Below are experts of layer 3 (counted from 0) of a mixture-of-experts language model. Rows are named router (the router's row for the expert), up (a neuron's input weights, with its number) and show model dimensions 0-191. Each number is 500 + 25 x the weight over its row's rms, rounded and kept within 0 to 999. Numbers have three digits each.
Before each expert's rows: "comes after" lists some tokens at least twice as common just before its tokens as in all text. This comes from a sample of Wikipedia text that the model never trained on. Tokens count by the router's weight.

# expert 28
comes after: "s", "3", "5", "4", "7", "6"
router:504507475565488517508458515511516510457468480496490512511481476528539489464470499523511496504515512465512443461505536477515491501475509462507475517490485524512519489490527491505526519524520473517480482463453485511488530502526552502538519548485525495494520492520471494526487505531505515520533467449488492482467432451516507476493509448519476506479495497482491490488533494523517477485499519511488517501501525482482530518516476455479506553476515516524505506506532483516457497506447471482525496488472487495540575485421522508499518494503516463497457497523500530557497495533483511498
up0:482511483542475508502497468500490502517504534521589467505502485503450471477482482488490502522497493482508524514533524491478495526512484496557486511518468490503517537541499489450494454462524531512516490537517529479532480483491508533467521513506491494476443487456529552504513452490531476507506492515572511569504441496469487503498489475520508469481492505452490500509463516507480450482489497561504507516486507493518444497474485498474510510525498517520478510511501459512515508502533495503505480516511498503473535511526500504530457475493482506475480521476513504528540527478526533538
up1:596506534463482506556512509506467528504512592501493494508505479447506523489512456554533524508506496515538481506467510490493489512491510486486537512514514452536522497508529496515535512500490474471470505449496472488521488486521450493544492492554494474516493442499508484515498475497513512500503483498509443498503483497524483495516489481492529498515503500520509466505478534494497494482506489516512492513456562524529496519498530532492480494497475544506498496501526509471507518501476509481501537489477501516489500471526493501537558522461545515503464475519490451443526481516494497520
up2:549498448507490504514530526488495555495504473552457508516480510505488499488512489450471489530467521436516509510470525524514496480545453502512495498461542500505459471498510467521462508507470476482521508482476501526478521495505484511497490530497481451477472472484498504543498468464484493499511490555478507455507533501515521482464498502496523523481531472491524498474500557513514492536502520514536542489500505456491486523482502522502545479479508517491504507448519505506460502464478478495517480532490412472524473457482497515501460508487519453460497514502500502492540473495496485472
up3:494496491496528481466521444539540489482507496470501503444522549500516471494519500494522518500481522529509503501545494516508470524505462498513482502534515513488489514493530495498499487484496483488516520508449507513488496510511494558527534523540478521489507506523523524486505547523449517493508483463496504512521489509489479485432512497465536481488509507538523463472559505530511537504486537487495485508481491450525505527472519442524485493501502496477500497502524486506537506567515553489491481508497501538494507502502516506472499496508511519527424598500472451502501459515506465509
up4:505494507507527481542508488484555502490496484468492535520500506538541471483510525548505466442494488465481508446453524475509527510497504477505525475446517526462472535504520509528491516507522497534485546539503514494512541485525497497493435453509521518467510529508496481536461529537519493509484492520480533535564503521512497495522506463520499511505499536516519473485494498541529510462499503516474496521493518524454487490493485461469509489460457512512463510516506491547571496487496559501486490496489504473522493542495541478513510531552502493510490511467531500493485506504505512519
up5:483529526511509560504512561514554505502494474534546549504517508514522513511483483512486494503473454478471495500508452512483501490508521494513515496483515496489498478498540460550461503500443510498498481516461520532487477485464539514529514527489500490493525485461493484529472515486486518527494459497545570515493515510507494462474462481493486450456505474492492493521545516526511462513456524530497471510451504508477517480514530481525509507468504529522497499498459467523559490521452497505477495467489475524498458525523499542484532509538488474503512514509532530484479500477512494548
up6:500533486450497514516483485525466525472508493507514503479443499496487536510503503480485519479502489478520493493521509501530501497538471493509516506485461481470496565503464493499544497478526506470515503489463477500538538516493527572501475509442535505530515470539514468472508483504522508514513530487491491509514510470492512522491478347477529516440482485512508496505509492522498516502492513486482503504472502457545532506507491478487475520489512520505499511504528463482487533529452492505486468496479503521507472481529475481512504503501491505493516516452513514496472453464488507493
up7:532485524534532511525486495490425465469470483504467466521514526499493518540483469517520493473512515540483494523562503495497514503497488489439502473507528486496500522502478499474484492489479519485498491474518542483505481495510504517497494544484511502510491519503524470507433505492491481481480497519491490496524494520468544485507404489548473564490487521480485489484500570510472511472446496507482522514488494478503463512448475446466493478480459528509503489508464502507444473515515494485519458496447504485490528484516489556502479512494523482496495493526507488497468511478494528501
up8:524546533510484498475503454512493474450487469491500499459480526509454517515513463451482501488517508530499509509508488523515525514479497499513564497484497528479498526514490564439503537460475494511525479482509494512437508545470552490524491521492490510476510476541473501527502510522487497518498463477497509516540543520496538516549487504515492486456531495481457488452462452520515491505500514553525475530487488453503469517513522470507516546498502477474514519497471527513517488475517509530538486519501516525542482496498520475476493473531495462531522483491490547491511481464476494503
up9:533498445484524503507487516529507494486516455492494504472482492482513411467496475507479499462512475509492530473503477506522530515492440454505496477490521462506513491492524491491505487521492526517528547510454511524460533540507473471491547516461509508494515507546511481476520491472496509475536507482495522490537475430507519516423455496484508480520474485534433511503497517558498565489544473495538490518495490496504498503479500493468508491511496493475498492518518513498473467504496507516570472475481496501488499510501521530495491474464492492488464496484530515486478511547498506483
up10:503463478517453505488500538509449500512542503518492500509488491506502491552569484508474485440510464546483498545517512490528503502484519518450515487475498525546505527471536484509490492504506507519496526476487488490424529481516507543511509499492485510517491472531492467516510493493513478531500508466465517509495476499496507460543495487502469478485559507519482508502475456519430499487519520473457504485477529490508478511519471489488439521466488548485516527504474502472464514501516485555457517474482503505531471443482499484500489536497482499501509461547528511476482508482488523506
up11:595478485487546468480494472504515502506497487522525514468468544455497506532465502523456457506550466567532503505502504478518507526545491535458483472519506486480494533515500473463480528512511490529464509467494515455514494484498508531456488492525583526545507464455501497524502464524519540474491497527490482516491492505503506472486493492529503517524520507515494489460525530496471507489477534482493466473543509506496529483521485499494483531520518505505523539471497474502496510537505503506551499538472504497534507495523494496532498546503533494542534494512488470506503505508501519485
up12:510511490450480495508528513472457474528522543512512494525499469497496499495479509469508535522493479516544488515505521550476471501513523514475493502490456506533511575494491471501537492469471490477533502511499486509518483519523494528487507475517482503468528514482488569475566479484513482484463466442506503480475505479498496505508498498516473505493488498481512554482501515534507492512475529507513461497519442475498499504591501474503494501484546502515464483483468504589496510471491493518508550470508518512526498480491504495517533465501510506491486540509479473499504519486509563536
up13:507507510479485499478494492499466469531530513512487468520476492499500479510533475483485503525484493473452495462497499478500488498500514510442477509510509546461478507492502442519460490547506522483486509476467462522485497505498527561505520507470477491539469512495510520512477489514530517531497505477510492513474514513441528510495523577499509566510488544472503477495576498523430461487492517491506478474498507475485472489482509508501431505490502497506507442507423510472473507507504521551492519510492489475497457486532500495482497544520501501503504507506510561509507508477510495468
up14:515506496526478550494499493495510478511492464477461478475523478505499486478441510512527557444468486502483531541519492529509504512530499498519472499469463484493491475452501485453555499509521515492497507492503497511514486496491528554515509518540468476483453492532519483412485498496492532483510525501433511511511533405479513520487518512490494509504486513515474514488463515494491505513472510492533517463510491482506495538477509507503498501496505509469510508472516480462446513492536459459538502507494485473489475505474464514493500471484519507459492503487504493508473477483504575467
up15:490498526512479504519513479513507489468493502513484510486518463515499440494449529491481512483479540490491481504498527519525493512514502518500438489550461558467551504513520496506523498502515527521487496517481498532497510507509460503502521507508529470504500514497475535514501455504531490452545468471463500463501496496510513511515492492481536494593538499489447469493501547481507558454491498535514477500468483499477488479505487522496502502508493487506530483511537476550476518487476500463524505515503432494470535482522544518480528444458490521493453516536505517478514497510535515512
up16:515496477527534500507474478510532476502490533512458474514481506513503504507498496534513507440498484527475511516544486501525467501481478506496504436448490503505533495457499496494501508485490496504529504512429465513541525495530476472503515474456503478495492508518514522499505526507519484536496493483505496439426511492529517529534430488526526451492474584535495530437514521504461515503500494487504475499544502524514491529508527466476501545497537551502488514526498515526510533510534524440494527532502490490482497518514486509491476469518485496524498516476519495505493526513513527509
up17:495528464458492504510472526487486498521497525489571469490524467517492482431504482508506526459475499493517481483478563491473502497515485479551493500499518488524479456473479484518522473513471496494490508469446545516490494512473544511502496512535505500526493473419496535526511481515530502470492535527489489489528525468483530490506540510525507554496504483459526495515513507495501487516525495498510457489490553482516492501514491451500550468477549515508495539513535483555482512486469487540506528512485485484518459518486487493507541479483471499502503493445498500474523498518467546516
up18:482464484503497468536506532462448487504545499493513492513506470507487500524498447506479516510500526505482473593495500480490506515532473559517485525492495525515505511484493502517446469500532529491482492506509528496487502454483492499487515486511527496508458490506525489525510531497513490503509461506493517509498528494483495510496504444540513537475514500501499490490491514485549488473510506488497519453487535455510469506420497495523511473501485510514460531495518514508481515511467477461470467511500475503508500482444510496493507489511516508503473518479515530495489526490462635516
up19:517508470517506557515482476525509493515506504490476506512526479513524478503513523490520524494505489459531514486501427483517518511482443453460487464467520510526494510472521495498520549470536537536566479513494489498503501518496456520500483534445485479508494512528496490539469485491477503560524498479510524490502508537468502472514469483518477476496511492477473496497509501519516464510496496472547487511554505522495503456503444540498529538504514520504494494429502473510514503520494546504524533428479465492502521519505469497526512532494502464493519538477477546530511521514499501520
up20:530522510526514511503497508502485508497495498498520546480512477456476476512510542535553487542530516514474490510508515508464465524494431493528509516513504500492502476473532511504500496469490539496462506488448508444527523485509473479505457486477532470500560486512498482527509553511467484498507522496489524496521496508488492512433523465508483476497505461535487472576491477526484511491539510482478462501495509518515517549493472471528504501560485436470473481520462539544477477490484462466495453528497508495516509494498534495509518497489521515521522501512507489533482447515516510511
up21:508483510504489500522475501487507474507501510487484465512451447472481491481480474503515508504509494520494492570514513495506517536531545507485479547503487480509489552534514505492492502532491521479542482513477486510545524486501476494480489513518513538500471521526501535498551503513496539555514508479468510503500471532500554456514568420515496502483506486472505513482558531483524440520523535535470484527497528437468525495527489498522462538501510492508547483515497503457520513481495500487471487487490498476507487513506523541499527492503489528504534509486515504504455496492448545494
up22:506472531489490493461519522514476488499511504487498414529491503572515535508513511494460493491515518487514492490486495446502500488511504491507479536508477533488489499477507500521457493503491489501471491511496490504556502509483473459530550464524472503540486523506500506511526492521478519548510453475492495505485542516480463511531492511558443507504483503534492483491497455532495533527497480497509507508524502518509523507465524536523500504522520514500536499477508509521523483484514496609481541459513510516513532457535510474503468469493515530502483534502514475534506489519520511569
up23:469489455515495505507500525519510489455465482484443530521491552534484496501486489496488523476528506490503546503534497483494474500507488517529474526526483487506532514549481500505523500509501491527482505453501493451522497489495493488513444490520533494494554530529544475485514508510529500515510498507508495482530473517541484523456493528540477454503518467540487494489482489477449457482497503471534478497505494507485519517520503449530500537518540401504489531494479503499499461509471492486501496478511508526524503492535467481474479495507522460556466574511513501486477512535475484501
up24:510474565529486487538558496502489495506481505505513524471549456520504519501484512514474518451497442484488495465494477507484534457510526479515508499524453491489504490483505465534486478492531532481472512497491467537578528440506516487529552513561485526541478495490531503537495510512493507490515498504476504520510454500471503494483471519531486497488501570488519534490505517504452530548516513492489476544490458459498507501492466510518513502472541507475495501495525504505509477485521511522493453489470503511485467505494482474478504490530501523489537468459533493521491477493535473519
up25:513521510491491508487478493519493514541495447479551503499524481506489536557507497519501497458475466449500509518506497498507506492491498485492524533571493511522478502402491491485550488516485467467484513488497497493485520507520473504514552508520492554503481487507499510566489501512513530495486506514517457501508489507546499484480519506544485510516479504442490492497503506543515507486494479485502509485485514498459510540497505479557480520467509483486486504443530481455491496541492493502504514486521524515505466501474537507491451566508516461493512491523511563541446525516495499493
up26:483497480489479473513485524529543473500477507444500480511515512504515512500506512501509508520523515515492473487483532546496508511476499545497476525528497517510512486479542465527525526505510531543506496463492489490510450506546512500491517520534534472527495501531468529544508545497502519509556470474544569573518477497521492515538482484522554492523491479465535468521493493511504497547525525518504501522519500511499515471509485485522489484512518477482499505490502493518514516507508504483460521563489400470509510499542486494576524507534528470502486484514528489518487497516500500485
up27:484523511466499494494479516476469514471526502520514485482486495508516486457528479509541492513518515491506557516495559496549503464521462511512489494507499524467502480487450513497476493499524512520495485452491453501499456453491504520466508488518469476496466479439509541555526512509532469522502506504480517571518468534482493528519514461503514501531479529519529514500504501481474486491471490502514534443485460478508479472479526492520525497479501531513521523519455502556467495503501474512527441492542528509497461490461514484512527456467490445478494472507529525515489517490508499539
up28:496512552494508501460487521502509503483502494510518573511509507483491461537459514483507500554486508493485532525523504460498489506523497483519516506504480503545494494547494451511484514509504515526479500526478558492439487493486508468512486506516539477488495491470509497497524518499512453504499480520472484576535503519546469494489512537498521507506558471507499487482504492508507492472480491506503517468471513454463512513529533495526500480483449447484447437515518495486472477487495510468466512520483482472490509498459515570522471508496485442494484473534505497518486494522485552474
up29:484494526517490570555524520494467470528469559492487482525526495472529491478495520485511484539498477515535479487542462488484467454496521476515512509545493501484507460434525484491513532472473483506521516525527470497488491523520497528522499495450476515470485474529510491531541514504473486520496494518517485503519472440479521467476488475548475539500534545456523453526510477468480517456495505486496504520518497454515499459492513523537489496507464510522504524526473497532492463536474485538502504497510493482534508511498479482499461496508482522457465531529487486505517518473494538515
up30:573510486510502517515460551502501485519484534500496509478498496508545518467533493518508504482496481468506502522478484493466499482450511513526554512490476498485506498511513556502462572467520516514471506507477489522564482514512517505573469453529506486503494487504510472510533492490518519477472518501469534498518529514467516488489443537506492504511506585504441459498510462506477489485526488487495527499481514483495514510486527516481512536495514520505514530508494505527442510516499512546489513514481520526489479482504458486504499485505500540424472475510463485511502509507516484471
up31:488486529505500509481510494499456526504532495485518496483493484507483513471506507511491532561534481506495485472507518466499476504482500527474486503493474497510497505482434491478512504500523481527453498501498453490530498534472481526465540500494466490507533502504497478464513525499488502483501528505505520505523524471498548488511510511454520487504514542515506521504559464501436494477549476497476525477525532525512513523493482539515471523491476480482511515489477440494434483460456500559470485517463448512490497483492484461507466479476556473478513506457448557487474532490476514520
up32:501488450539468483494573466485474494448524468544502510459519473524479490488479534505538543509507477499543490482493479534441513508474485495479531488499495512500509474449463487510534510491482502488496495488523513509489434525543519487518520453508459491520455481515516478491488499480529529516507431499518518498494491493497498510495465473499500506490501502493499478509524549516513500535462529504506474519504499535488503512508458494468523481447539470479492493501443489536495539509545491534495492477508554484470480543487487498507473519478513481511466472488504506468538477531504488458
up33:534502520523526513487516486525503505493531504527512560545476467475475497502502494488487441509492427479487489546541508518475490522520491506507502504488531493486460438528490450496441508514507484478529504474514505496442497523517522533514561523499496544532535527511534514481504492482446460488487501495531485478525510484514488492497458508491505540508501506479540499493491517507529475527508549487529491497479538549502493465474492511524543539451522557488498505488479474521453523538476494514517465510519495503481512531482533475501511505498488485519480468518513486529534469503501502520
up34:517493560500529546499507541493510508485497509529501460489520529508496432505485534499481535505518493505468467473494501537505471470543522477503497469495498472567510484509526557513539493499503478504521529516455486470491512482501460494505483499560444489513486471511496491491513505496445525476484500503533544526495519497490519499462490506481489451474518481505465469495482518489498503474496499485455479463462501508509525538496506457560518494557475518483510496474509485492531434490481449506487537479502495531483519521468499530545484496494513489483512555502473476533504489501519489481
up35:506489496509504514489457465470476486484531495503550451487508553524542486480462503536429521435488517507473521499508505476533475507476532492501501519503495522494468516482476510551495494522514480458529490494483516451457540524520476486499477503515479491483517422449512528519505517538479501488525530468492516509510498495511493493505506495471500503495430508500488527497502507496440522496501520474499484484512532490497486513498456506520514488487484506498551507526447503496476487504514509456520473507577503494476524535513488514473547466497499491480497491477489489514526488554493484450
up36:486496442503470497479472537499499517456481489510483476493504571532516456525458508548453503520514474516481473510516554507489522539494477557496520482523516545469524525502500498518506519521485494547504499475548482507469441507456472513484515501481518510499484494478514504491537510521519501456529493530507444503496514508492486483492528506524555480498534504516487513566494512510499480457473498532489551503489469522513480478510502492516521500481498534494488499501500474508507508501456489526502500498485466505518485460513505474477521467514444481537525571517541503443490517510491504499
up37:488482506509495480489494468499469478518519454493509513534502514506545465554462516499470483519504485481552518489505540500502488492461513493447500481529502501592490493513549506500532543553482425514482504495500458491500554496491479509492515525502477512493509510499490497526503478506502516515481495482469491565522479530482510499508503457487521471516517535529491501529494500516534494467485521516465477461501444523505497486481475492542493499499539514508509502521473508516508459510507474510494487523503451526519451465550520479510537463484483527513527483468509550534460514479502489500
up38:516488489524469548452527483474531529504492463473494492518507469517504515525498480519509500473505532491484499466475476465524480502524507498498449536528524512505500521490517481474526490478491481483472484470523512504525434475461498511510568416504455463516521492484535471454470527510487524509515497484498485514493465471503500500523480489502504470506472489425515502509511518490513500539461455551491516509483475477506476488479529471536516470483534488500557529483523536518489531499480470503512521499523502496497498554483508507555539498491508500523495485475529478507454468517493533475
up39:505519464580498522497508485479486514463507486501483536427453504522488460468523521514483462498500468500486547540505522497531514506535515483487462503551515503507530529518538507504494481513489503485551507505491526521497516507512510498496480473516487500480504464512540475508536471499511489483500544512498526540495468472507483525499475570483501520543481511495504512508541520496515515508458491511488472538502523564449517525503490512494438455500513470486499482499556504523451502488479475493501473526504500520495456473484487572508467517501484536502514503487497508476495486490476497543
up40:480541494490491479517507518491506522465476540522555494577497512514515472499513464516558508568525496497527485501509518523523525517485537532521503494486496500463505513482447486531465500508524505492480458497506510523480494504502497468495486548525485506497484501503524534506496488534477477475500513506521495483522501537505471575512495492448509495503472547541475506523463495493501468505525510497504495476481594514503511526531487532481525564491425462491498498503491486511480529521488478494488477518490479520485530546490531489533519477497502466518516495482493549510489487467513505508
up41:500510464494506486479542532484503511494502491478508516477502485517524506470445480484474430552476520514503505515530520521496522488446511480490517503458526510490522532478518523496443466534451467513484492501474510495467540500496529455519530466495464512531515481475513522544488457535504512466522472510512499477503523509497503495505514495500473492507510464480480550513536461514484477532507551514512477461487531493489480495455527515541498508512496489513516513512524500475473511498503532463491529470564492467529541470513504543510550482471485490487512486503511520507572553518511491488
up42:478498557476478533485503524493504521514499472509441508517497504510539553466485482513445463530543487514527449494540497497531504438510487509467489465534513561494516518500486530485484527534510504530497495509517495502485533520473504490466482488475520582504511469509500536464529523506520556499476503512514489493515513493513516486496484490490515519512513518481519482472481498509478516487571456458534563497489511472527527494521460507502497523527483505525544505459495522476480525518528503551495529508523498499504523492497492495545492475524495546517492490527518506505486500494506512440
up43:465508466539505483558510471484518476516517525507472500461533499498480496477476529498476500504515457442512519497484510517539516503472512531495494464525538499509513547539510481499510473491485509522471521508506484502538513467480472479546502540475470494445525527467419495514487494536526526482499511537490460471511528498537514474493507486499512510533518504519504507501522433505532490502475484489526488531529487542472475499448533496540490495503551490493515500511541474521529501514518497530486532470481509532506507535510493458540477471480493481494476481509504487502552449479499550502
up44:506513515521524473524514498493477511457460524479510446521503513510454481544501451507455521536537511513525467554491504473510501491462529541438469493543478505468497527483519492499504504490514506480511480459508488508486476483477502506473479473471532506489483486507495503460491487492498511478487465546470504524471492518457505487520490500518511518513519505517511518497507475527532486560483525478508474506516457484439437530501477503466481487516534472477567493488511457451536478512517494487451487478502508496500480465511468524496492558505507472526497482469557489509508495505529476510
up45:526519524476499499504493533496487495506489491528527516542489515498505492540496529479426477472508488489461468499468525526518488527507495508516534506538495489467489512490564450477501481486447453534487527520521530487529508508534496483493510515448527435520497498514464506507510496506501538512516509479461499494516483492489494503436518540506515521485533505484459476513525487549499502477541534551506509478553493477519477554504509474508546490424486489466491504513522465537513481535501508522519483496501508486490520511523503477516505424492494502495515482494504514505515513525455536515
up46:467494465538409483528494515498511494514492489521484530496525498483468508492513517547510507435528492483489528499522490482504464538499503500493501515517431495492508456432507485514514448518519499463494486464523497491521499489539475465495460511499492496522529514496531500503433527495509508548494510528480540504524523499469495507501500497515470489479510526478470546517539525494547502479473474560479489503471501526408501499512487503522476513478497528527475517482490499491539454517516464500500521472478477508510480488489526517462498512531500498507522517491471522541489507493530481509
up47:516458507505461447505552534480469495471489531484516513502513493488480520476500459477506523569538497531517514513499474474507490498501485541500488501523539509471472450497484501490549522494465557516524480525474519520501508545504521468473522578473474473538524496520463522541505523481496512505483521490491488515513526527505505531495490482484497452496494460513507510491507514498515538491471526484516517511494476492507504515433478501511483524497482507490523493484464422551476504484480517563511530478520500478484520509545478492517508493490515486501502493440510479486532451507501472498
up48:504525522556520513528531508492481528502511492474479535523517495539458498538536559533478523533492430501527472460477506508506460502534522487503522534492535490521536554518543489524525528532506461494494519472497520489540501524517499522495499520483477492497488489475511496485480518500485524463483505460492496455515478493530467472497446484475485482511473505508496480516498482502531527456562506538521530537480523517431474519463542500578515485501501502490483506475471508504502463499552500480504502506520521488502513488510505528482472501510506478482480489524540492492498485492506540537
up49:462496502480518488487504508502499509465517464487460509520500516498483529483458532477497492463498514497512540521495541509449516474499480511465483497516487469475506514470517491447469503485494496523501533511456470474514523479518540517504469495483573526486480481526503557518467493484486479489536482466515459493503488518493512513471520510531487433519487465509539529501474437492476497555518422489507500479533515490475499514463499471466517522498501497525469516539464469522485520466488517510487480556479506458478506504505494517538485507569514488515494492518512512544489515513482471519
up50:513499531480514468511457487524489498490493488539484498530470507499575462559512525515483407485492544480500488517452462474533508520465478483468520437510528480468491479497530494515531517495490475478473515491519486508508504499504528523507489463454534490491488532477478493494494524514519487516490509527486477495510532502451465471504504507517490518485500502490521481492507540505481509523515515534507482456525519487468472507473523470508548505523536477504538515522497499500496505463494537524522465502478490516496442501514532495470529478568488491476563502510507467502456512517484505534
up51:503503491463437519498506510511472536468508490508483467501506485489489507505502523475479506495492500457451530539509516480475489497476522478539534502488481511505500496491489499516502483515512598481520497512506508520535454476510533553492556518474443494500527501507480519501423466483465478534483531557516495497490496534524517520496499486517505514522467522492501471508490579498504519515531485510506480497471462497497482512483461481451455493512551477453470501490503511546498509509503481500493542476558487508525510515521513506497521501501527511526499512524502478501527449476519504526
up52:515473478521464504483501540516507536527491493515516520476513502539508498529468505543476456500468500500480501483489485462519514477520500490515538458343499510523489531472527473460520515504513510530494482502511512505531533500514506530446499486490499461502522532496486496515518482475452507495526496514486502496498482461497505477520517531493509512504532488519496507514529523516481502501450513574491517506476499504499476515478520508497513479478479514512528481473479518530523467517478457486528491488529475521486468466473509498520540507520507512549492486488526521474467533531525492531
up53:522475494497484517527530516485489492481502474525475559500453487498509517507470486514483519472493485518515526593465538495460503491529475500516500484476490444472506489519531499484441509523490536457489465526518537519529525517459498543506497517473478522503551468498504490507477496520472494458496489493455473477469521453509486522476518532460541478469488492511496485503476526482510516443490466535497512504495476482497497486482507487520480512534521468478454518490495539525485484500500493523510496489466581502500473449485494523497513467525502542513482503505493502511494518488535531451
up54:511464455547503480499487541510510513493502520532564510526507536500504518443478491479477506520537478505467481498489498547510490532473526459498527478503550472456506468502479509487514488530474502510484508500516542544493476514502484510500494542471482524518477527409481449526499509493520533518483463490510470555527508468495500477490498503506540522466529463549501506534509515502496514541470470445505564502484498499501517487509512491546517495461509468504479496497514459518520498485483497528484479455479496503464546503536505471520475512513481518465494504486490515511528467501506498485
up55:588488530505485528459554523477482462477519516473487492471537478550496478510511517476478548507496493496462467508517510521520489493483497482487508482533506495525493478502504532485517511516468486502507430494506497470462478500471453483587489522494485463482483552524477531536489496499489495522519506471515507487497485463502511482520530495437532582566470488456530491492518514518486511495494473504486474501521473503481513514509481511511484471496485507505493466452511499518487516515478488473475506507478479480517456482499488508485481483518510485463482478487516459508526484527496486467
up56:507463502494497482493502513523480496541522538506544501430501521490459479498486446497520495483504470566492495554495510500462484531460517515516528526504535483517507510501503482504511534514518488494550497541492512485533487494519557548529466475534492507493471512497460469468482523496499479505504521518506522463483476489480529508537500455509524529475515490489494520500538513477522507411506503499480461524512557496515477504563497503486483493523538484514507496504509472492480506493512501511492431486452517512499461486448468527497528524541510462501503499496524489520481492522473502483
up57:477534531445444529520503499529515497583462487465501493479438475518492515483508520517504497501520532519510501505490506478538514504576497495502552531438483516499499469442482524479516532478496481503462489547509473505527483447522509493504547530509516453486493482510448485540512492515514473512492498499441498468522529504511497459502483502490512533509489510493518474509532555500447519505482523517476521494491466501500512507503517478480543517502506475521512492484523517516521501457488474507512461503483534508517523494486527492501505485491536517497494522447496478508500484481524530542
up58:470521565507491481494486520489499481492499514476510526455494488503470480497500525511502518483514431517514463457451516491445493502512523485496478542534464454470521517523477475535479489490436495531533491452494428488462511534499511526468510504507500498487462515504534528503466521488525507554485474506511538479485511468516491489534499505514472558502498485525503506520542487506533492515535499545492511481483504509468497492501522486530497491441481467485528499501476493506537484500456500534512529519509474498498522489458527478479469520510481475471510495509491506463474548540476532484
up59:521500465454492503489472496520490491466532520483479490485486575530548476513481480495467412494479507458500511486534450533529471474512482504531526486479523485494528513499496526473502481503519485534481475477504508501528502531477520478558501466505473513466487521512500516527513516478474498464495479482493502455496481513523564515480535474529490516475517535479506529507533517519497488507504562482527531511510510484494532503486515486526546491493495459519474518517527511470497482498506479498499534504466534570498499483484473466502508514483537527501461502431523486473509516508523511464
up60:465507472528485495484495506538519500474557508459510474484508502516493476554519480488499511509491506491500475482505515480483498528547497486517505552495480512496480522472460503493503489507466491481481503462525500465526504510492500480495491507471496520486499541543496537461470506430473502490464511516514480565443483507502500520505500453458468483492457555447476480521497524484528474495470558530477507469464539497450513486474515512478485496457527492511476508451523425481524498522480487481514549504457493499515519483488483505456485510512511494499510543497499467496486468505480486518
up61:489463484536508486505529497481494504546494486481504544545461499509517498514517468498518510472522488498496541561533523481474502523468507555469482514498505495486501469518473498502502473479539547520520508468506503457457519511481520503506502470524540498496500478519511494518491514474498546497478543546478508485489542464518496501500508509512493524499545524526510487503515483466504534506464462488466526464507501514545464487533514473488543491507519488483437563474509495488475504512517518507484526492511507520505489459454507485483513481495501497497502513484471493515538562490506591430
up62:493506465436501489523519511508531540503463489494470493473516519496486458509512499538441505527581525509490503504500516518531475490498461505505513498535514500529485509513475502507472466510520525516488511469510511495470509501535466450516499516475495516487525537496513543554515527531516510513487484500503543563485502491512446475433502474473510532572441525481490465495509516520503460476477533526463515507464510496519519450521483488530531470482534495473462506490497506465515499506527527498505464482512474499496468500462479503460525513496488503502450516514506518499524493483509481502
up63:480491498478486497497464471501479536534506495477486472509533507462487507515469507507499553521522507492485421485484459508499502551482535502515493434534443520563508484472507556482491476487536499529501471476472510477499498501455497544550502524488540495518523488529494496499499539528500511534503492517511479469481522530515523486458510503530489444511498485491499485467483509508509454523472502475514491460478507517489495533504471496451505490542496482481520471490476481499470517489474448503441487497455492481502530490531493506491476501477499484480475534509518439522472479513492491535
up64:514548499517492561535529517508507479490484478505497497514532522516544526491497545512494530485503452486470480397489481488505498508493472511481490527528530512500508470522512501517545540503508500508500497492513465477498473496492539513511503488515491481442485504471477487496513544476513499519490473498514481479490572506477488475510480514510449476528493521455517500486494473487477535496461477525465490544513494500512541504531462494521525470502432509483499541499477507499543506511516485496506544509485470553485541557509520483488504451540491491497479514509487511541515517493513523458
up65:468481475509510518492507503496456486529490485534500494473522476486486519474504469491497486526513472491459505543493487518534529478474472517481479477550514476479513531520500504492472518483498482520541529471493512527475571455509548463505437500499494527507518506552512481503509546501499514512494504486519523480480500493533452508504504500550515492437525505509477511521474511515494511540474455530485492535492490513478516484441565512510456544502482478490539507474506471526544507514476482568513468502479503489530511468572493481480510483477506538471490491510486493511529493499502471496
up66:491462483553494489499498506490432535480505529475490541476531504506485496514484519488528510511518522501474476450506522481518503509535496495485507511469490463589486517492520505512490499508510460492471484474487490518466496497503491454496484523508485472499508506514525463539488548509512490458486529503496486511512521420515504493487483459475502472478491450507506486490496494488532457503475483520486513529501396518499473507462475527498475491473475439488483494498500491481453494518439477460486513488487521480524490479527510476503479470509487463498496508463490530492475501495505552528
up67:498485466534516536530521511493472481504508513523493420521511498516478495497432472436501492442507488519540510509516494513454537447534470509489493473463503484497552492531521519497486479468495492516541521475494532518513523511526524501476515505494489504479520507496482481526510497448560517535490515532488500496503524475491480502522501564509441511506483495476506509496551478544511514528502522535504511472505485521489500507502480454489514503490472530494489499474490465541535521496482475549539551483493560495495498492500519477577489516493476518486513509501496500505496504497495466488
up68:540510505511460460498529520524505483471458493493539458479540458511504507520508487543513494470572511510498431507490519473501512491495487524493498484551486491521494505523561534532473513485516509523503505442508468488516476509479511458505478520506474488479526526512492491446533495510530477528522464513531516530501503487498502503486527480469484456469549506512464472527509506517472526503492514558508499514504526520488527522487478452531517478541531465530511515519497498496504498489521508459505521544522517493422531502492492522542474526494519517547479514519523488508507500491539488516
up69:519493491460479504518538518486519521519492489509445517520509496499493529488507490501531493507495541474540517510505511473507483437514493496507503534500513535526489489487482499548527495503456520487450491542519499523503500484531519493484436525475491479538528437486518510501455549503519463469492520522521457520456517487494501469510520487487488507497531471479536496500546509489493510512463497517519501508484542528481484534517468478507484472448494488549508493508536497525504559504520494512529452481505469555532499482477510490471532496514507471469512531501516479420508479509534501552
up70:463478454519476475518484454531480522494520477542490496466536502510468488504514515490510508526486525542551504498540544500477529502489457508478498455509489498521531501480476549518484443554526488496501523519489505508510501511529472504483487501512495549540495496496505511487490516465504498498497513488487482519488535544522476474500467483564483422524563496511446513484503451513529532482477459515454549512464484532513481481500500538493533526480501512480519496501512504566495494503514468503489507502489500540503520513522510500517511502520521534481490463499511517457528510503457472479
up71:539514483479495457511456502540481479512496497489508506495492492493460496535473503477441531468500451520475507496530515512509505455502469515513537478548508499524465552463520517505511514481525495506442462568518456515539525507487480540481484494455509479462512476516511479529508501470466496537494493474521500462493485462499466504466507532509487524476492506449502490482487505519507476489488542510497491485519507519483511468497497442517499489458502488530478482481496471499465494470502472474523518530484544467496497463474503515478496491519500493540508607492482498511487499516513496527
up72:534509498492517525540480519455495510483502478494494495545510472489515504476532502518584486475486508514479501482492557530481494505456531508501477447516466494469485493475459470507493513471489501467426496506482480476542465515500522498469493479501539502516521506501473545526531528483521472517502505507448526532539495516479512527533507460507475523507507516507516542528517494490496506477521511523519484522524462492529472508508515577503514478487496496478500509502510491515504529532490491505442479499503492542511492568545508495472515466535510474475473491503485503482480493459530518561